Weights of a small mixture-of-experts language model, trained from scratch on English Wikipedia.
Experts: 128 experts in each of 9 layers, 32 GELU neurons an expert, 8 picks a token, a sigmoid router.
Training: a variant of SOAP for the experts, 433M tokens, 3303 steps.
Below are experts of layer 3 (counted from 0) of a mixture-of-experts language model. Rows are named router (the router's row for the expert) and show model dimensions 0-159. Each number is 128 + 24 x the weight over its row's rms, rounded and kept within 0 to 255. Numbers have three digits each.
Before each expert's rows: "gets" lists some tokens that make up at least twice as much of what it gets as of all text. This comes from a sample of Wikipedia text that the model never trained on. Tokens count by the router's weight.

# expert 7
gets: " was", ")", "\"", " is", " to", " that"
router:085138112096172141149133111157160141122139106148112148102084136128101100148153087131179140151091117106139129139139154150068116156126102105144141121181114137121108125126082135125107122107143094147142133127150112126129134116125129115118135116138076145134109131094140130129139144145103118166150089122127102166141117093166145114133119084170124089116148097101100110151147107157142133100090126173142072108114144092149137138139128166123146133126186155144127048159139112143148139128162128

# expert 10
gets: " in", " s", " g", " t", " st", " r"
router:139150157105164195119118122146104133128121089135122113136098097123100084152111112140134139128123141061128152133148130120101115160093153105128093097128128147132128147110139107135132156120131120157101114131116171145125118140129142083167119144159122109107097139138159123171163129104150175107181101132128091128091143133093122133094132102107121133104124097094115139167146150143108145056092106159100108161127123135173148140147127120108187130154128140148079118150143128128099094117091135

# expert 123
gets: " in", "in", "\n", " In", " New", ":"
router:134154152073168088152102097143119140126127116139123141138145134134164094078114125149143124141135112103127135178193111182107091103099130148148120104174107147119098167130145129182124122161128105119113099138138162105107138163134110082127095105114147121117156156082141113161138102137163139112151110110154110114135175134104101114125124105139091135124106146131124148148146130129107061102122100115116121136130118159127109186134155150097173137135136147129120102153119167116094146121116141

# expert 4
gets: ".", ".\n\n", ".\n", ").", "7", "\n\n"
router:095118163126151114187118137133133134151142108073124132135155104129129071120147087154154142149077106080095121054172155120098147152100123102112128123112122160099098146115113101148119141118083097165137147130119162105106149137107131118114087132155102175142126151104093149160124113165121117165132117115172125156135174147124136127144116133102163098161103153092130127149157100142122116122124152117112121118130138114156134137172167136114143160101136168137107090138141125124096132116139108

# expert 16
gets: "al", "ly", "il", "ot", " and", "if"
router:130140138113159154096099133136121145146133141100153116106074128097115111140117090178160101153140172141090163113147155159105114135132147158119143127138103189139106147116106138141109105161080118149138140104129130129143100119138087105110131152172109113117137070104132093132146100132090129152134090161136115141141128126167146118121151117148134137158128060119107079140123121130102116101130144172135102114109138096150111137153161097126154126129191156134116115157177108153133093103132152

# expert 3
gets: "ers", " for", "er", " of", " a", "s"
router:078151143127167130145089121130125157170105096133129146112121149131133134105109130122135118119129122141079153096140139177126121095126098147109115133099118147132087122100118156142128162142091114133055099077121160132106150114144056173132088169121146141140112135077139123135127146114096165135127098096134139128134123114142125119162092127112138111106100104082111127120160100151104162128080120153130121103108135087145134179139139098118118118120109158082139133132150142129080150163138117

# expert 52
gets: " ", "201", "199", "202", "200", " |"
router:141127111120127134140143111153126145166141156119133130138101109134094123135157117168144137123131130120094144067147147137115110115106111132134117087118138167089111149081084141152132114104096131150147153130118118121119119111143114142154115123132083151128113144123139121167105079113151130112122131142092127138116158119112114162167113115163127057141135110117110134095141112175120073102073144166159110112061100116132135115170159148132161131097175152166135076166147164126098140138110132

# expert 26
gets: "\n", ")\n", "′", "4", "8", " |\n"
router:144161130103177133164120131129110138134110081107110109102103119113137107094169138193151144131116139129123139187131120159125103108116136131172106096141125166126087165129116134147109125122130117153106120069145157144131157150126134117143130094126171137128083141148161135157135107079082123091146111110142148124080170147112106130111136059135111110163120141106096110128180094134111154100133146117119124106129127151146123129119132128095160158094146118154090130133153132086085142142118119

# expert 29
gets: " R", " M", " C", " L", " F", " B"
router:124163127099129171093094131140172136114083096129061123118093114147137115134148106132155141103117129101122174101125143155103130128104111144118120095172123121118126161115123165174123140115121108154125120142134125132109117111131114103141126130179122134108139077099133128153120139104116114122188101163171168070092174114107139131126162127130138104133114102122084111129138080141093122048103133159200112142113127131141110159122156137135121128118152118126138156126124144122131118107143139

# expert 40
gets: "l", " John", "n", "L", " William", "an"
router:159169119096142109137092103128091131158131149105139126109114105156137091133141127163134141139124132110117148114160129162122107143143107133156099099112137136105081148125103151158083134165077114108102093117114154135141173147171115106113119106167082145077138120080145098139138123135130128124140141105113072127151147150140130108143091154113123137124123085079104083087129110132110113102106102180138132165109108123145076131130101130145128175095131146149147107149181107110128148118142116

# expert 63
gets: " \"", " f", "u", " un", "'s", "'"
router:095113168125146146156136138148110125143073122116119143139153137128103126143142114115151146097123132104113151098120104174079077189128118121111134150155116149177139143111123120143129147185115124138137150173099169133113145099124116129134102151137130137106117085107106140121138091095106151181137123126135142110154132107146123126148088099156193105139127127104108109150163143141114126104098082173124120074121130093131113160174123118095129162127152162083118112125117157102129093142123158

# expert 75
gets: " G", " P", " B", " F", " A", " H"
router:086182169100115170134100122128166146114113125116118144100135147169142139139132088157154125113135108128128169090116089134097130140124148101174121099097091140124096139144123124184128174138073097159141121152154123132089128129188123123121113115172157155117114159088122172170143064123117137126147149169122132112161133144101114171148104114136144108064146107113118137148122127148139123119120120161146112121117092126141102189121124124110110152141122125139119140144139142119141113133111129

# expert 70
gets: "1", "2", "0", "4", "3", "8"
router:154117148122108108120131111128109137165115133096121106102124114166141076097222130179156153103144147078143165096162113127113088101114093109117101086129106135112081138116125105141123126107129094131095126130147148111135117137150134114106099182142103143115147130131127160118140105128093138109152114133118143149135133125120100116136134087167140083117088123103095122136135124108131084110157117111144130123120131126142093123145151121152159132116147119155074059145105128102086125093161135

# expert 15
gets: "th", ".", "%", "ib", "rd", "nd"
router:100139121124125152147131092146114148127145134118121179142137095166124106118145104138122155125070144127129139083114104152098073143098123122152116131135148131094114130121084111132098139087096113125145133168114114116045135154156128130146136114155139144136137156133118120161165147138125169127127083110159168144136161127150146113145115127109126094120120121129111096130131101129078086097095150110129103137146127131154136126182150142074174124135131156111109076162151177122087103110129154

# expert 35
gets: " of", " the", " was", " his", " a", "'s"
router:144099111111111127137111119132136141142135050117139159131120117123126119092148114142175158125122139111114158139118092094100126155135062157131111123138127122177114149115114128141108159172100073130125093147162137103116164131112107139124138155147115188118139090102101164137142133135117186127122124127108120149143146105165136154174081144169135101117116120123106153131151124179122142148119095101166131155098114152157146113174169134093156148148131138141168105145153129142098138126103115

# expert 34
gets: "on", "om", "ag", "al", "od", "c"
router:129136139129170153157099112128114115135097114125085183098110123115179095134123160123133104115104104122077168120126135123101135135100116127179092130176124134121113143113084164128139136114095138145150135102129132138099118107126147074105118142148140156095094075142167145167119143090100137118161124116207117135111100142139133089134151119112132116156157127122093100104162132142132130105106136114127087151096108082146126098138178146119129159134142153144082118132132135107105132127108159

# expert 76
gets: "M", "em", "m", "S", " m", " Am"
router:082187137122124154131110133159140124155087131100118120138102112126161130128088121130134133155077089123124109085142122131107117108133126130176054135121148162155080146103126111207129151131114150140100121093128110125136138122130127139176091159149121127127113110096162080154136092102092108172158112154136146114181118139126156110139100101125116103127134101095132161158147128157147120131113135102168088109072137140141122133140164133110143136120113152130141121129116128118112116128114167

# expert 21
gets: "-", " c", "–", " d", " G", " g"
router:099134126115102112149118086193135147108093108132065120092116098137134090148129129132136142108105114109106140098116133115088129127070110139160092103157115167112125145145119125137122134090092095163121080108119126119126160136164120109164156139112130118120144138132101145153118142103090167137131112155113148118128105103135123121131129118133117127141146132082132125104119089172137105071159119153130129149101123093155079147129115154105131153133145123180080108122166187090099124124133163

# expert 111
gets: " St", " R", " st", "st", " r", "est"
router:154117100099153121130077119136137163160126101126103101115099134117157109169181097128176144155105115103161191103120098111097136120089116163174123089138160145117132146134108099145137129138085107178133113120126162120124152122149132117169100137117171130096091110133130112168104140112093141153125145191125089153135146159155126147140142126094135108117118167104104153146132105170114083090100128109141108145113098136146138146144132103111104133112142146114137122139116158120112112143140177

# expert 110
gets: " T", " D", " K", " t", " S", " d"
router:116150145107144133123119112144147167148115114106093145127103140140088130164160090133148150151115176104139131132129140136138118119149125130160081111127120149128098151109128120123148145134129084163095115128138122154086127114144097129170139135207094116092091120122162147177142100116099115148180143132136117122179111135109118120137126064129147107121153142067105112096163120155145140094115131164116134137117114088163165141144142119113174110112112128117097118127163138083131108107108173

# expert 98
gets: " d", " l", " s", " b", " g", " c"
router:124121154098145135128099124153163147151089096091142126098128096128107137168144143109130149129081151081133155107143109182128128155091133136153104137126158164137112146087112136115131165162088102136119123104132163109142124117127130090092137178122126133110074080113123106141172103149100194178159108140158131093166117142100139132146110121147151099143131111081120137135149107165142106094139110142144103133106114083144151142144156135115148141139125155111136122120154114085135104153127159

# expert 66
gets: " |", ")", ";", ":", "\"", " was"
router:067127130098170124144111095137163147148117102097092168141108110131134059118129121139136139110130143075113181136116095155105097179102059132143128174179105123113137124112119140154122148114128088119154146135140139142153137137128137113168108140146091143124127122115134101139129138147133140189160144131151088103148131102117146134105131138152179075143122109085099126131145140117107136108126138161156145104130123149125118120149139135149133163097101142151113087157124113149091099116120155

# expert 93
gets: " a", " The", " the", " He", "The", " In"
router:114155117125164185178136109132129100140149114084099133143101118124131095105131094164130142077112129140121143125155081150140126167114138145124125134102123132149105121114132100153120173135080075111133104127145159117144143097144105126105073129155084125123140141130138141130103128128147146145142094172123088141144147139113118127133100120140143118107096094132136136137147143193140127124145135121155105117114149070172126141145177137103204132128175165092143111119106106118101121094136146

# expert 104
gets: "or", "ar", "as", "and", " Mar", " B"
router:077171155133135125123121089142147143149120121142102115120132122125112081172143081157128143106111099141145156114209120102134094104120132105166116109124139133145109110145114149135119121139091132105127154107151148136105137104155122133148080105148133143129088105134129144113106120133133147115139127082189112128135137116092120145140137098162172114139127117103109139155139095142066131092114085163129063118119106092148085113154155143113146127147160171130118148175113135140144099093135113

# expert 106
gets: "p", "f", " P", " J", " W", "aw"
router:095115159144125136116111111121151164171125113110094129105115126141119166159176129164129167127156136119121123111146095139106121134111101090149121099172122144124077165093110134152139126155097088145117134110122134145096137162162155117144140135133150140108149092113113107154171130152117169117089115127157113099127160111149115089170110084122159080082177139105099115122134127154143138110113173149174121085137118083157104155139103127105133146112156117145133131131124177158107113150121154

# expert 84
gets: "n", "N", " N", " n", "ic", "in"
router:174146108093157136102115100160131068148086103110121119118105089120138122104118123134129166113102137097136116116126086172135122141088134157107149104122112114130111112135061117144103138131115106156184119151129115139095167147146126121147105169123139128138126126113143104172135144089127155119150121122133108109124120136145109114153117067138154105130059116105089141131144080118119085134084093168140110093111121123148129130167130118123134145086167129126103140144139112148121172179118151

# expert 12
gets: ".", "'", "es", "ad", "é", "E"
router:131128144090146169155099083140112151126105108103136158136083119162136123168093129145158111145145152135147127129138080153125120141144138113121113114129107120149104145121107123143077137142108127149129112163121173148119156095156161100168112105146110140089143119091138153144107109113124118114135126119083097113145135099126167169145085147150136124125156087064148076104147130123127128116114135208129128125134121091143109090134176170135137146109098130153107117178157102125130136142142096

# expert 56
gets: "er", "y", "ity", "ers", "ition", "ation"
router:166088139087159107153123109139132149132127122097149140119124119150171099136176107119148119106164100130098156138157098156115097135122139176110102166131100147107083126118126122152091119084098100128130087119153122140099145148149104123145128083166137143110116120107130117103098123116112160115125133147128121172105143108122100133075095135140156076157152144093088091184149115131160133148124124150150103085106115134135130148120126116092120142071133171151128120144129070140122114105104143

# expert 95
gets: "u", "an", "in", "en", "on", "o"
router:128171171119135133137104109138196147141107127117102149136091129172140095119141132150154120131176170099129142093141130128117083136134143135112109116140097168125099137134104109124157145147134138132100128151147140149102143129142114106138116122137116165127068121101141147117105121115109127131162105153135134107148124110191151127103127103130141133152146137112050140142160128115145093106145085105136095114091100127149075142126129127098121179131122182093097124127154174120141120168133180

# expert 9
gets: "o", "y", "ro", "re", "2", "ey"
router:136124154144143114121114106165084096158096123111119124121146124127135128160152098127167114121120099127109126132150136166129079079105094123176113148155138137096106149090084139162122137161115125120123106110127127114117107118115095131123123156158120168065152118095148105170120100148119156137094072111138112126111147153123125140133122107154182102187108096092128122105147164120135147105123113181173110079134140094136117122128151146106119168147140137125127134105123168107119137101074136

# expert 45
gets: " L", " G", " H", "u", " S", " K"
router:128134163096120172156136137174169142122121130118120114115109106126153125145161125132154188139129087118140119078149095129110103115108106150109094119136093129154080160144122130144122124146118108131128141152133134148123107135133109076131102137169165173120067139042127149127151092094126122131134155154133126093136188084117110147124108126138122118103076121106114132096150133166115137116113099152130117129110116100127119116105177109132132172076101134141112106142137143114113120158127160

# expert 49
gets: " a", "le", " m", "s", "les", " s"
router:090132168089113136147098119138120119197113135124124159125137127133114103143119136143167143116104129120078160165113111161148123152146135135168103119166092112161128153080113079125100138081096101133141067121098145109133098182157111124165142137126125182135138107131126131109153124135158171117177100151120088122126127087145110158109142128109140140107095099103143124142166145180136116099109128137137109109101131131150132133136134153146133141136196121118126095123112127142125136157097145

# expert 108
gets: " the", " a", " The", "'s", "The", " his"
router:109136110112151132142085116148151180128128108103072136105138109149133097114127130117143114107101083120128160120144125160144128195129117140144125138154101118170139142113107132159109175134110088166131126153113120109070129138154101103164096137142118134136124080153113128110138120127088155107109123105134108158135115129158153142183085137101148104106132145087120126162134146199156117132119102120143126076129111132119118175127150170070151131118170126128133087124123124109099117146105133

# expert 5
gets: "r", "ur", "v", "ir", " r", " V"
router:120147110135135149129106097140149140148092084137114117104089134149153124144157112166138093131132137111112155097144137157118110139103109154133098124114096131123088154090100112151100138098109121153089120137132166169142143112179144102184082146122126112122117103111140153151103151059109120143130122170103096111085141081085127156122116091140119139091108114116082128181122116107094086089122089144136129145108108102152135127147119116139160099132121150110086102154144102142128127122101144

# expert 23
gets: "0", "1", "4", "2", "3", "5"
router:114161115101129108123132103148184139159138116090121147121150119155176093120145082147124116109082163141129126133124135151109140120151126124150102130140071152107063120077159102155099127106135120172145160137111146100092136127142081126161087126140116161092135116075134128096144162139131140122122133107145127161153128112146127079123120142116179112146152148097124130100167110170116126117116151139115142128131088146129089167171119099080150139114128143129110140158122166124116144141094146

# expert 83
gets: "d", " L", " K", "S", "B", "D"
router:125128159104133172147093108171166137124091122068096126102138084173148111112126083141145112113102122121148142076131125158089132128106120118160134145145122146123117122120119095121148167117114082146139103137140124136121141140192112125117128136143137122100101098126153125136159108109119172147127120152140115126121174155128106113169137138107116073097120120126102094088134109107126149104111176141147080088109131097120072175115130141107153134148157155117128145097138157107097094164120129

# expert 96
gets: " to", " not", "ight", " can", " would", "ing"
router:125153123103104145103113116165129144145078080118118134144114118130119089157129096131186145134120126103143143108118152136111120161133138105115106123188134161111125150126115109139122113124124148119116095101100160103150163100116106125139146164109150175129114134120153141169131083140162178146142117091112117149108096112160105158114106127165163081109097115112115149137161098180138118146107152173126107070114111145132089145142139140110157122115132143124130129128180100128150075118135184

# expert 90
gets: " |\n", "\"", " \"", ".\n\n", " |\n\n", ")"
router:112133171127180095108096122110134150134120093113125151141155095165144100158143126155130185140098137101131123143179101123127128140142127112127125132124131107144112176092150140133150150096091111201159136149101132136068144129104137123126088163111144132127125144140125158127167128139112167136130130151132110110119107124153141099132122062151190106133127067100135092145142114135145130091100101157168126132103137096133128131129125121121121146105185129102131085158127102126111161147129134

# expert 11
gets: ".", "%", " years", ")", " |\n", " m"
router:112142148131130114147089134141136126106135096135118151151171108107100104133162129148127164098128122100080140119129139141086119144115102129125120175140111202123107128095088105156110127083091107127118130115100192111078119137131115132124120149121119172124109155128121149123113110135133152124177121142118122128129153111132140114112060096109153136156121116102115157160141083167107103119085143128146095158115134101141126134144147104109190135094180172122107098129147164135114104095118131

# expert 85
gets: " and", " the", " with", " that", " for", " or"
router:111105112145124134100097123159185127177126099091107139114122130120174124117102112149134130101116137107111148126143121126097112110113108141140131101134132115166140151131128137144121173133128134188108101116141160111109160120154087080110097110148079156110135120110114125133119110091135164124132117178134109097121175111106152116138082137171180155137118090122118140154129077140124104134126137140123060125135144107122115127175142163111177144069139154143105091116135099132088122144120145

# expert 18
gets: " f", " F", "f", " p", " sp", " P"
router:122118150128136132146099138140149099160088069119115146125130141151140131138149131155128138095104162102105152121159128148067109167131114141145113099135126170129107133115106129159155158155045104142128139136122160141131107130132121127117071136175165113132109087107127144139127127113138147165121146149108115131107113117145117121150091107131160108088128127118109121098110134172102081138114110133182133133075112097122080146168113119125171165133137166104119132163127161109138072151120132

# expert 116
gets: " m", " f", " w", " s", " h", " g"
router:124131146122170158157101116153105159145127142144109132117096139142125109157110103141159128106110161098099180154144110139098133139051141122157078112131102183148123154124116085127119147159096123147109145148156171164127129077132088113122135108152136143094090114135131162164150097148089138132146134132141116095129161132115123116079116100104143115090140134115121130131129145121098113139096085141116099126111087089127087116141108148133171124128140178114105129153137147137140102129101177

# expert 0
gets: " B", "w", " W", "–", " S", " L"
router:107150129118113149116117094171138143142091106115079144111085119142131141133131132130141124093139136100149122122131081136093130144090120126180137119140097185128084169114092148155157120131082082124109087142126112148105134113158077118136099121154089121106131153094126135127109132153083144136167097160141073108101164148121126148129144112142143079118103129116121093111129088162116146129157115166147134130095093150122104107156127109123149152081113142120126120144147118112092077117146142

# expert 105
gets: " to", "h", "el", "ar", "a", " al"
router:110130126105133167165138121181172142157111127124118142114108108117142118160152117105157151145086101125115155136135131126111119109141126154138110075116110144114120146141116177122127131157089116116128102143139131130110183152121153090120140128169120154081078112094129174114115110132092167122133136144102136105141116108130152144139126100151129073145122162082075106112123082174124086113099145168147073077118125118166132116140163162126116130136124132135132156125146140178137114107144153

# expert 57
gets: "-", "\n", " |\n", " (", " \"", "|"
router:103134152120171121160134094165112144131083105125094160103120150137162087158098146133149133128095141101111119107123116137095090127084115127170131124162125128171129167090141143130087120142108122178137113137136136119131186108145117059144157114153129119139136124123124100195096129107111160140123127136117126124175139136145122095158109091174159138129120131121116074142144133145094147103150110197140144137085102118148140144142141142101136139128137137161111143150133178116104141139128117

# expert 102
gets: "at", "ab", " as", "0", "}", "2"
router:150160131141128145151093147106145160129090091082102137152072113120121107141123091173150186136128125105132128116140120124104104120130157122162110086123125137150079147129096161149090114097148100159152147140131132146074089109116139099141130159139102152085137153121167137165155118144126140117155125120133110148111103138103121127106141090143158106106115085137116155095174108104137090150110131094153091137127136100157110132189178152137135112146142122152109125139147131134095103113156100

# expert 92
gets: ",", " and", " or", " &", "),", " up"
router:109106160120106116122134066137116141121107111074101119142121131124161090161124137152159126151123115113078182150185137114122130172125161140138136154146137134139116135102147160122103147124131098147107087108144140088106110137150132088117122156172112132102094148126117105138105095073146164141165122138140131118116133117147145098128093136145137127089149143090095151116140131136107118147119136115136088104111127139149146105130139142111177186073147136183124093150137110151085144159093134

# expert 81
gets: " c", " b", " l", " st", "ul", "in"
router:128120140126162124154120131118160150140080148118112160114170109137092134144146108117157104156098143081095170097130116148123116094096140148117126117109139151111141170116127121154152144092119121174111128136156181168089126156160140119161098138113148147103125108104085112158134112087119166113151104163143104126124138085126110149137099094179152149143094149117089149147130136159093085102117103130147089112129127132131095135160141118153168121114113147123089084148139101129128137117074145

# expert 94
gets: "le", "am", "E", "f", "est", "er"
router:087142152090105118114115135144114128131154137105138153112138145130131133128127100170150156122075100100112132125127125160120088132126158164186098090112122162099142138115109135142105161159108098139162121133142116151113154142152128073121125097148158167096102113104144151110141126146144149138131127192121077147153125145139108134125113103123146088149146138120134098091144149151139109112185115135150106069104143107159139131152165134131154142121159144171113160150190119172121143123117164

# expert 67
gets: "a", "o", "e", "el", "an", "z"
router:074118180127154121158144105136153103123113100110133140125115085100140091158139117134153114143111095133108143164182112135091128114146074154127059100109140111113133149129117130164139135149095113157133153126127162145134121152129093128147145098163131135089095083047120152125122113131117133102129097159122100137124113148110160186128090124145130132128103138111101099088130110131121133121124106148108078090081112125150134118095150138108121151110135143110112136155118151076124137118129154

# expert 73
gets: "m", " m", "p", " t", "t", "g"
router:125152174140148115110092134134177155179098144105132143111132155123161124142153096140131115083130122135158148151163098181103106130114132105158098129184107160101096129094087108140119157099114104140122148126098093115124126128161124133153102133136123140149089114152154155144136103118130137141147152117115119107138128144126098157122085084142123117103139137119097168099156124142170071106157113133146111167148113105155084150143100122085132136116152133093107072114141165134104121146138165

# expert 78
gets: "b", " he", "ly", " it", " and", " that"
router:114128110107135147118124071143107159141133117088132125085100150149128114170159108117156123102107128124146148105110123101123106183114123118139121114160121133144088151125109156119124159139103078133112123098125136103107132139159115113103117150146119160136131069104099089123146092116088104138132097157139147163139143138145149129122133130163120144093122108130089101115159131175142148129106100118143124130114124107181102117207168153143166121136169125140114075145167088161103098123094117

# expert 22
gets: " (", "–", "/", " |\n", " –", " I"
router:119116175111105124120126120157098155111096078147069152121112135138112107105163121133154161127124151047138145117103112146062106113085115122146115131128095147115097136103140114110142172135115101151143115140135162132143176129126110102121132138168151132093114114092125128159117125127119158171129113177158120095121137096136082108149118122164148079130152132118128073139141111131102137149105131144131154132099105110126105120153186145099147115129130155176122122155131156117105147144152152

# expert 47
gets: "A", " A", "P", " P", "I", "O"
router:105138173094141170161122091110127140172117134113089163120120120124128118156134122151144146115163077118145143136130102171079121172149142105138104135133114144127075128103104128183139121077100125173127119131138140137113147122153155121110079125144144136113149132135138139182134101089084141128167136126166105151155149122107084125181148121119149107113124117108095142091135132173092167100146121171137111112130142126138114137138131158099123101116170162173114137137124102106127089116127141

# expert 117
gets: " N", "ic", " M", " m", " p", " c"
router:117151160149151179142107090162132121150096106130083167117093095165132147152115104125151130086104182124113147117141105155123119118109093158144117066139136099136120151107107097141116102155100103170144073145141172171117136173152136135169103142121136141099115101116125157154106124098069134163152155154151140110121123103129126108106114086110133134108117137098121147154131091161130135105153076159119126123098120121150119130151146165122160150107132132124111119126131145121153146170121139

# expert 115
gets: " the", " a", "a", "j", "he", "iv"
router:143137145053122127168126105166118120152115126117120159159100127081096107135144136140161142128100145115145144123145124138096116148132105135119087099118148112131106149089095143159134147126095122162077106143161121135106136096113113124123105083102134146092071121107116130124085136145140133105104079186084112160126157084132146130129136129151121122131146127144094129121128084161153089103121107108111087140113110095105118155102159154133136112127159153163116113177152126137092158120102159

# expert 1
gets: " by", "e", " to", " from", "r", "ig"
router:124141093129162126124105112154144103160119127136153149152157093161147114125148135144121157092151084057111178113145099164090110138126135152136127133167145177129130146122102163129108146101132112120149086128133149102103145098141118079118125128143120136131109122121119121140128137086077161138130086162143107156145093107145127134155128090154121094152154132121089133129134099106102128127130086126131080169111108153184129130138138172142148151056138146113123151123143164129115162123153136

# expert 46
gets: "k", "p", "m", "d", "al", "r"
router:147158111121098124134130110146131131183091133107087190131122152131150108120151105150161173079120147125117179086122101124100124118081164098159101141140146115164093134111117112126136129127122106138078115148105150123087164167152143074141106129151114136128142106135142151168137098129097130131154112118135069168137157133147123146123160076119165117131122151113081108092138133133153092091096141138110102143114119122149103109126123147125120094116148117150147128131185121116097113121139143

# expert 17
gets: " in", "s", "an", "ia", "z", "g"
router:139123176145127134158145099167125132160124128124127171110073120137123107091094098123162179114119134088098109153152116104103123116093148155172041112140125143147126130108102160119143136135141129135098126115152126108113159128142151104125109139155112127085097110096119139154155150133127149131168134145107123160140152118125121103137139142124144103151111156126089108092141095097151133099114142117130075114133101103178109142183138111094117114130172122144126114119150189168105128154150139

# expert 43
gets: "-", "|", " of", " de", "\n", "ent"
router:125117127120132166162115105154169164119127159126121128099113101125149114121096107141146119127108105112144113099164113115109080117124095160125079090159133152139129170115134151111113178140090125148146090108170121123134173115142094084168169110161119138131106133135097127143112112121138124108138108111102152143142154121118087133112137132156158122127132133109114126094143134148132133130119136172151130137082140118157089159119192144059141141155082152149110143156149120104057150146113140

# expert 100
gets: " ", "it", "ak", "ad", "am", "ah"
router:124146148120128147167104092123155148140117115139117159160077114165156116089165087154162094092136115090131183114151118133121115105124162109136151114085106184128113152060096127130117153132136143141104103169143143138119107137108122075114105093138124152057122086104133139127135135109139123121158139172121134109126109110130139164096123109142154102158119117155086138103123091120103098109099104115132094098149097111101135191142124109104112116121150140136118122132143125128109129139115153

# expert 59
gets: " on", "1", "3", "4", "2", "5"
router:160115108120140124141121120115129161121074106106138128125128129137175112118155134125143114136130144124121170137124106152095087106157122116161100153127078107098112135078153160156105119123138126136095123113088147107131159157120131102149079177151095165132118092125129106125153105108080125130155132139113091114146140125166133147159143095144192110140117120120108135126138105142097148098120123147110109151102086080148133160168135107124164155135117126140079114207147146092115160131118146

# expert 30
gets: " O", " U", "ro", " o", " E", " I"
router:115151175114140121114120088149135139159080106135078153087128155140163115148145135135126139099131108103102168156122118181126107098106158110193112159139131152121108153129126127172112114122110104136108120133139158086113110102107129110176167113119117127107078118111129088157118117109090115150168109126155141103144126137132126130151139101158131146140106090150118106148132112199090103136121089154115144121130139147165137134151114159110137185145164134160110167117138128105112119144088126

# expert 25
gets: "v", " N", "h", "r", " D", "n"
router:133130136150124141128115125136157105142097137123081107147108091138128100124138111132133183123094117084147173113154091136123153148120112109149127119099079137159114124093114118155124137138089120150107088126114129159130125109146128145129134175119140102081077128130146146114147099079114118127123135174093113121127152081112104131178096080141125085122135133068081098093119109126127072135082120154127093144139120118170137140167147110115161142102138142130094089150151100114124120117117139

# expert 69
gets: "ing", "ed", "e", "ure", "un", "an"
router:131149142100165127118075109119115126118122135113121140136118139160124110164114099152122150116157110117126145114149128139121114150125157166115108133098071134122147146099099142158156162121118135160125139134094164112092135098136150088125158151102125123107133117115134136142139122095104185129151092100121098161118124107165171132115076127145152123132093097153122104153174107140091127124156161122149110146111083111099088153133139165139153172105129107081147097184176118144094130133122183

# expert 86
gets: "a", "ia", "o", "us", "ina", "i"
router:136136119097156150128095118154176135157161069144144138141109118149122126148140098142156170132121110133123144164132120113111126116106118134120022098128129125114073129125124146139079147155127098125129123124106158143128142120111129116165134103158083178103111114082130114141145108122139149126125093119127148123110145094176128113134095105130125107164136122100124072063143088115150128117108112122143152087105102116156127121145159148126110121111154190150118150121129152098124151134135139

# expert 114
gets: "199", "201", "3", "2", "0", "d"
router:081141163132149106148108128139123174137124074099083168119095105101138121170092147103149128102098127125134131099142129132123140104140132158168104142115137145124110123094127114166139105128089148144152140135144145126154151114152111140112086147137108118095111132127176092166137121113123127146169084121102119143096138125124113153137120117096124123123095072101131102090158139157080152132103108142119088110135083117140119148121159153078163120143147140115131086189152162119105124144080112

# expert 39
gets: ".", " ", ".\n", ".\n\n", " -", ":"
router:117141162121148146119074127115134138164139076122142162102146115117138128151128110165151108111109098107138106100139097102113112171126145115133116139128124162104134168123100127150090144120118112145117124140146187118088187160119162113117100094167081156102091109122111146156159107119101136181139139137140105099144120115146145142142152126126166100141121157080143109152127108145102109125107126145112153158123126127115103140195168153105123167104111158132108122157148193115114150106143128